Weights of a small mixture-of-experts language model, trained from scratch on English Wikipedia.
Experts: 256 experts in each of 11 layers, 32 cubed ReLU neurons an expert, 4 picks a token, a sigmoid router, a shared expert of 128 neurons.
Training: a variant of SOAP for the experts, 789M tokens, 8090 steps.
Below are experts of layer 7 (counted from 0) of a mixture-of-experts language model. Rows are named router (the router's row for the expert), up (a neuron's input weights, with its number), down (a neuron's output weights, with its number) and show model dimensions 0-159. Each number is 500 + 50 x the weight over its row's rms, rounded and kept within 0 to 999. Numbers have three digits each.
After each expert's rows: a language model's description of what the expert responds to. This comes from a sample of Wikipedia text that the model never trained on.

# expert 51
router:469471572499503506466579513493446509577469621553515489497544517526446514529389553564507512524396473541455488519474499433513546518576432520513560548507478529551567605452463521459512541457526364495395495468492493438549487547600511491549507558455508540596523469452542426406571454501511500497459547469453418442472454468447538459488466473567512488590447544447489519485458645443531495429595489514505486420438503533524561417538413448557460589478515472505430564482558448451452549450499498
up1:542471507475538543471531554451527529484544518503442564390523527593447451553461376489416517566473506552486486460548349423490425437477524506541540557436422542512504537496505408596502433502541423410530538416440534458550550514486504530454464439522439516484535447432531518471474385462460434542448452561515550554406527552497508489589539506499429460543489623414490469484468519486444449470536470493537618494514459392516458571445524545540511553517469469507486579523467502540539476455455494
down1:480476559464510510465466351543420616420485509502557600417443461534458425491542444543433506521531599543464487454408444495470521524478424492562445455537456549582483515459518567486494523505519491526570517376508516528476474521412525481586516515519421506509537453563494494474513472497553479472434581565474560409575490555506545512592511522473596460449571414500538483452471528493535451509493478382541540559482422502442485543534468443591620483475472545547494483466576583448507467478502492
Feminine-style word endings. Final vowel endings of names and foreign words, such as a, o, ina, ara, in Crime-a, Flor-ida, Cleopat-ra.

# expert 47
router:518507472469431511469435467492430503539517461468470433559479510509495430512542466533514509515487547444625432419472535457439450495512407512456511518472522474466412468493529526514555424556573462472439484569561584590444544410452476453563493524489451541542512496451510522591553540576515493540507598475504472462485512510592483543511477455417474527565583457516442530575415496509484616488516533526613415551474511576464470508542413533473545470581591393570641447519526515551487519514471421
up1:509463577475470565526464551472485513559497499502514385549476491508353503578508479532506401538471515432516498574477537487477460443509521452511510493566431422479513492495450547675624494462564473555494499572492508462440534422450536446413651526570564476477481456519547444466461538580515488413532503515518472482465416511513408532482487508581467498492454473542519446543462578576464521583591602527503444456503522385515500509437528479510496541537520450530558550559474534555513426499486504
down1:507597458494502536510491493541461431568530498462512460520489482428366457479474560582449357492537471474491542476540387482530434490525544397530474539515520474499528537503527493593653407449487467546420552564491524513546521514480527401438550404520506502536517446581583579426471474493497492507487463556511498446424444461454405552541509452559474463521424482496495460498441469499484394590567618556552497452457505482556537514517489520548500482549440402434498484586504471505518505530454482
Mid-word consonant pieces. Word-internal pieces right after an opening letter, especially "er" in A-er-ospace and a-er-ial, and pieces of names like Nap-ole-on, Car-m-arthen.

# expert 12
router:514385465478452467505508424562481505495561571562584488548464510494513440502386523515520562451511452552438538457449495491520548554550503512429449452423500489531457445520521470513561461493539482532398521517471482427593555528544489497500483509497505638449442420553441483456535556454627534479459504377462510538509472451489405486440471526451467435404538556499501487502445621470463506489512553496571598470498580614519517552543492511541582555512463453456438379504442438484548540484466531
up5:534518477467524436483544479545484483459525551448514315431513509593468433481436573535419530432533514513550591514598510334524566492506473436511526448529490543449462552528558486486545512531481470454494568378489433495538541518460534530539484532538514469438528437583462502476509421446531436519551438564454515538488454575524515476491529459500411531468492446479582518484437442532551441563528392459498570493561563404491489507470509497449485500477567472421620516541515572410493547521505518
down5:554538613533480659462524526537435559494469491532483474563479545625517519571566537479467434571561495491502464447518425458466539603449468495537617442471492535540524471489608509517479483421496573477430563547447456459477456475540508482562526558539528523503611451506527374559483523524492487522556471469444436431520440527450410468521470506556481505477384557514537458478459516450470548575498414514524407548483494407466469473433546523528465462542580465449490497540552546579520528438531491
Article "a" and capital initials. The article a/A/An and capital initial letters starting names or words, such as "A Dictionary", "A-ndersen", "An-tarctic", "C" in designations.

# expert 39
router:452600520390447387639511563448550539588510499533430450507511446467482563457549498505563554460525472578472435478525517438508450496536442446465502565587538535506525499523520402470556491497494449509476510549580494471504474522481437581567461525483470575424581512438473528443498545515551495551502530506582531603535524575516480548415473547442488454496446526514560558518469447561473391566479538581580560542440516488452581468538547455498499584454593524546476441477549476446472591446451492
up1:545441574498466381517536567486524503465624483594499538481550518482501556401500513526591596486599589583533502503520518575471461456516512513528544541416578559547424487497552524462494483544455490560429456459485562576401385452487542529415576529576493460420569551495465515461542458462573533539471492520533556470506588467395489528508524558461543486486522491578487419478541504514551423495463546533392492465542466456439551424436574509555429517490457487456471535523503492492518499569561481
down1:496627522468546466519463487475515495442550513515482544448443503445567435490546532463504480492638445606457453506467474543532433419387503517462504457466535522596436476550505568506569413512469430462545415496473586473393476566498491487554495486464407476471499495498509607530542451505568534560416488565464598528454582545463479504477480551525549493494508401517463455468545511532416586519450551588501491510443512440531498479431526446508385490397432517495498486455491437503553442475401480
Brackets and table rules. Opening parentheses fused with text, such as (A, (18, (d, plus markdown table separator rows in sports standings.

# expert 59
router:462447522571466479527432466430511561479453487458541510456537631540495483562454549493440538539544547508575516495492508495553552511518393550475521506569524556548510443463554448540529464468428447552606457573542453568550607534495505432526408479587468466486530502436540469513530580529532561540509537518541499517428546426432511527601579542569526461494528519380463406455517520410514409521521496439515375486592516451545498534515574615566512487569537455441522559482493530503456467518463526
up2:567494468576444491606511547430492459535447411547501501539523462492488459458505564446411581585511484481585485472517520517528542497518533476447508470557485487520472591549480533532520390522440457528584443554536466489506476531476510480448536626553421475557554399399530496560490397442517422537520506498535460430460598463551396496444494586496489394511556572478504522523585539491570579521584521491541422484486534463449468532574436502548423511435541446456568513549497586450465520527467524
down2:486501507462499492477477535535501452472452499410453511530534460422500577474481565390422500513416435453481463445480550459501537578545434446545486426546493489518512478420491492463554384513530539537546466558451443452490525523461532492506545511550558488464529484405388443498471505546492548442542419529491489454437577528596581550441464559511505462523522457614547542523488519550548536509520537489493528479491609592551487507496346412555502557434414463430584539509397434475559529574471564
V-containing word pieces. Word pieces containing v, especially av, ev, iv, after a capital or first letter, as in H-av-a, Lud-v-ig, ende-av-or, I-v-ory.

# expert 3
router:526546596587552590534481490423524436565427505542543511520464466498492552445509409481449440481445464444475487459522467474484448425457473415472584510409559530470466453455466490474577440609414510455566549550492528508533416429514414529555564511549504449541527511518437539604526559518614492508523542508493526446511485534428516419465465583510536461440418559463531514518473508483468542497526472520383387559418549508547520506586571490467463484522528513514482428556462457441472461476417394
up1:515511479500483432512515556492478550469462503502484522555552427557505487454579468468413467461462534521501459519460492492554445440487482429464537523469466458510548510474452567515569440398329445427549421484591487500429506518454449371512458404497420453485576463489467419483477442459413557566627496422431535517401493488462483474463495496468472472488555545483391457554517524588431476421566557572507464486478457497446489577528460482599543565509538485568473515431533442480525569499478497
down1:440484565460470513535564576445375468532509523482614433501489484490492532532447492517428524459425523513397591479442534467520452535541536566483500471500387481513442562509428498482514548480585500401514487487476575505504527445486416534396419481522485574514570435491408648522532536468531534469547534407617490562470526543546583540485522523551467555517452379543581527584471535406508498426512541528512531498446482455601515552485489500543447525454478557514508495456499458565509544512499473
Category head nouns. Nouns naming what an article's subject is, such as film, band, album, species, team, office, after the or a.

# expert 52
router:479605531528543623559427501540521452544514470482497535564484483511449581538443491487436486593573538543477436582480569551470517451569399458428544561447496496496432529443433491536562518564430509518452478515522533494589563572567514484513561529473496436494481416470527506410401512511438546474519484436504448524522424422512477493552501457496482525436500505426549574552458633520502450414423507581475573562438499511558415454493505468507463536467485523479422450567447471522513465538369536
up0:513428569426537495530536447559485464498438510495612465428481396499501490488479560421542525485490523523436471431489486500530487438488477592559638524523423381462500470568507474504541488530515476429483603487562510483517471512426493484575418605506486478469508521495555388409542523485519557465489495477348512464551503528522483581430491532454474482574482541471551563474509496432454390566495344536483530453449465500464453537502564471464502532525502598511518407424500519507455512558523522
down0:429547419524474495561435440560507513524418498495465490464468498505609548575452499472543499488467437571503425457553500507508577458465507458592437442502541543472507550384545558561571411499516506524507462578561485481519569516477427427565512500549544447464516494547464654401543452505523505561478546487494500552535589518536507585531441509526548489618420534495589384417543501464502432481457565571428501458493525547509491495431514552495560573530514587523494441501535477439419458470537512
First-name and place stems. Opening pieces of capitalized given names and place names, such as Alex, Mart, Californ, Wal, Anton, Rober.

# expert 38
router:438595473544513591454500515501489388570498509528534493589565488528501516484490481509487516495464443486350548578457466493544556503502591429537546572597481487501571527476553490518531478516576448459492389494534527428551473465595486466550523479500525458512565488498509482444475534510478539480477546454426498576533477480487554533512589495455468439426450532531480500559464623511599458455489541612445585518436460462503496430445533519554510539437636480431438444556415561491501493426413479
up0:526432567489461506537465528603478505437444480549506470584555469488461516480375476379532528542536446505494584487517595548505447507474536528455674475511475512489512513566563556558498581499504574453589539475537542502517389456526493538457449543493414515369501494463452500433445404454527550498525488552466486509482533560446477475547503451429520484507541471568584480560565476519502519370498479503499442533599530405509556538491475575516474545583489463530537495439444501477477516485381520
down0:520450460573522498497468548493555436486588496497464473579442536509493524480479566578495494570479552517403464559514573395473506571556504488528481521508433517620502482504447590502435448483417617438511502465572539512514490466509491553551473517495451528530486453426498459660493427456499506357373557480479456463584478587508516491414462411480467489568485539583541475563547530376541463474577546511493502483505510487545539501478432504507531462533520473576613489473536469529530524502425509
Verb and verb-stem starts. Verbs and verb stems right after was, to or a pronoun, such as known, finished, compet, exhib, trans.

# expert 62
router:471440496537542417543455520567502427490538478527551450450579592521509530521510512533395571427442550568502546553553437487469563504454525567527530606484557411583452489450569552462525527458449426504458484512454474546448601555524450533525413514491518547582515580428479427421492486474457446448410447496575517527467450509541470532418491511472519416445499529545537438521489414542467550447515508584499497565524560536436561500473450511450475428496447476614533439528561604533501567446519573
up0:485519494560530504468460510508553559487522462488446558503479535555427570561560517430452521427445513452580515537570514522553527455541527509512452524458499526534532523516452440562542527565480453497562510490495585605543427585490426471498481504463467456434483466434543493472516542480419501530451549546591514564577614478477525439557510424319541516516539501551564590580489456648537462448483442448596543494471471425488596496450527463521455497504533495437542524502553518580547527556391514
down0:488476547555519516489504468579519481510490521460538478514511477510533489337559413436401521542463432529481478483537429562634450541513613497550498573469534544503596615477566519467460459557553503459516438452552642526520576510433501486520560558538490500446546513521525590475580465429488523580531511595485523467620504526546508529501411596506490559464455539584506380463597483433553529514522546476574483520444483448514514451496440476453470512481540541496458525479529518520449480518529463
Word-ending pieces. Final letter pieces finishing a word after its stem, such as y in Holy, al in anal, ine in concubine, and table pipes.

# expert 15
router:542474517565428595493535450420454473474561483530494522535588494426441458546534537532520531548454515469565492521626548462398592590514568494432440440452525452474563403423525499493476569443438564491497451498456523560583463540552450587432526470555517467500433512501592536553416466501513562444585501598464499520485501523430483525472572483536533541454425535479517532472502548482464415455526512494546479467435523500391440508443419532544510434531527430424469511565534383505499586485502471
up5:400459475495543437443496521480565538502505507595561485506492510386441559502605509521492602431532529470583481495568461410528437577512516505482449428474464548510470546464458473468473524504531471471540521407414562498454477490470408486451466508544596582447480567539552539618530504440476488505462523567605492454455488563544489553444507481489472498460530519498496531597404425452552467390545554531523510425446562451410590476593488497477547475455539510477577509449510504496538435491611542
down5:542489424472494399506537493448392594556516494520563518503511503446549482586475530460529510493513481549538435399448592440433472529426530537506507512510455527544537532432526472515555492539412461565580442369522622458494579409487557509542559429507505480416532463344466541536502480453583406546591539501435436517493478502523471483422513525481485517448564458436451424428540486483565536504469490462454434546493458423550520568588465475393464501499546489458527474508556504476506476509500518
Name-starting fragments. Capitalized first pieces of personal and place names, such as Val, Res, Flor, Is, mostly in election and results tables, plus the -is- of advisor.

# expert 20
router:539521456445451520476527398518499525503572569559478514434456458503475548522482426430530558495501449542411481543466479511490536517476463462547480495419560562429524474475594538491583419406480564434521467475456566438562455483525426473581502579507569460540422520556525408437518567427508583487486443506516568482459485482460483516513415514493443569606408507451418551518450554444385442544569487508538484456596543549555456529519433584495448497444528446548487476509487408496477430512485399
up0:446405531465466466537464536561454572480489489531542448488494485586550499461470434444595606554454542658416482487511474496497464535468490502437487472479587485585526495466498501571552500451403438462480463491498589514422463462531486514359503457486465547456492461461539465490498465413570396422516582435488549530549541527546502557578496549480447409463443526497525499509367495583452523515576551455454509464521479536445532609520498522520459426490531516599515445521515413560499465509516512
down0:556498445445492380459530457534549545537474490463581483403448460527517508457515514507500448516388500551518494444494540562449462500416445482482557517516551581450579568404446447558505534457642546570483529474469471432404531469535463542580524443481540533477517517515539482436555527492556487487469487476503489457503448527442510492566451502485470485456473514446442511400472456521549508486607552510471494446461361502562570584616484488580533531494384572560431542480451410522439560546496514
Article a, word-middle pieces. The article a in "This is a list of" openings, and middle pieces of common words and names, such as class, pr, fac.

# expert 1
router:444486523419435451523502536528486439467547467557408562398503402484465570536431527545396519562595528524481461541436535497516538477544513545441500555504503468477533569549618516498520548512504503574542500454543566537434522477451450503471526545538471407462447494426508542513526418407476455458505554588494454511431589456439510488501494425551537556583544490584542597520536478577437448399491554447479471603497448555501471529521434496546525557469541450546581472580478450489419532482541586
up1:521450477470533493537487392470473469500494467508530458530516416583463435525505497558558500586520503524512481450497473458536485490476424477495559602469410535492390489459546552509482490503503557514477491390485480497503483428378617518512523582519491412383457507548551478532522461492547447537425369486584588458532575530477480446455543362494429557556529442523472586435563459607511515555520558536552404505466471578594488558493465482473534533476492479489496426521554495460546502560476495
down1:474545524577451493568525530518513491395522519411493444411431446621369572528569518438521518531500512474534504457555410517504421462534520453564437567469479465474516507490475484558469454425500476560454513563513388484509515468520445444516543502468544376476414392471515417437505494479503616516495480590449518458552525418501399496450580450524474478553514471486566558488483510560445424493533470522491490496507507507440464469488486445542444610532576497517467542521446543492393502609544497
Mid-word pieces of names. Word pieces inside proper names in credits, tables and election lists, often vowels or endings, such as Toy-e, Ron-ald, Catal-ina.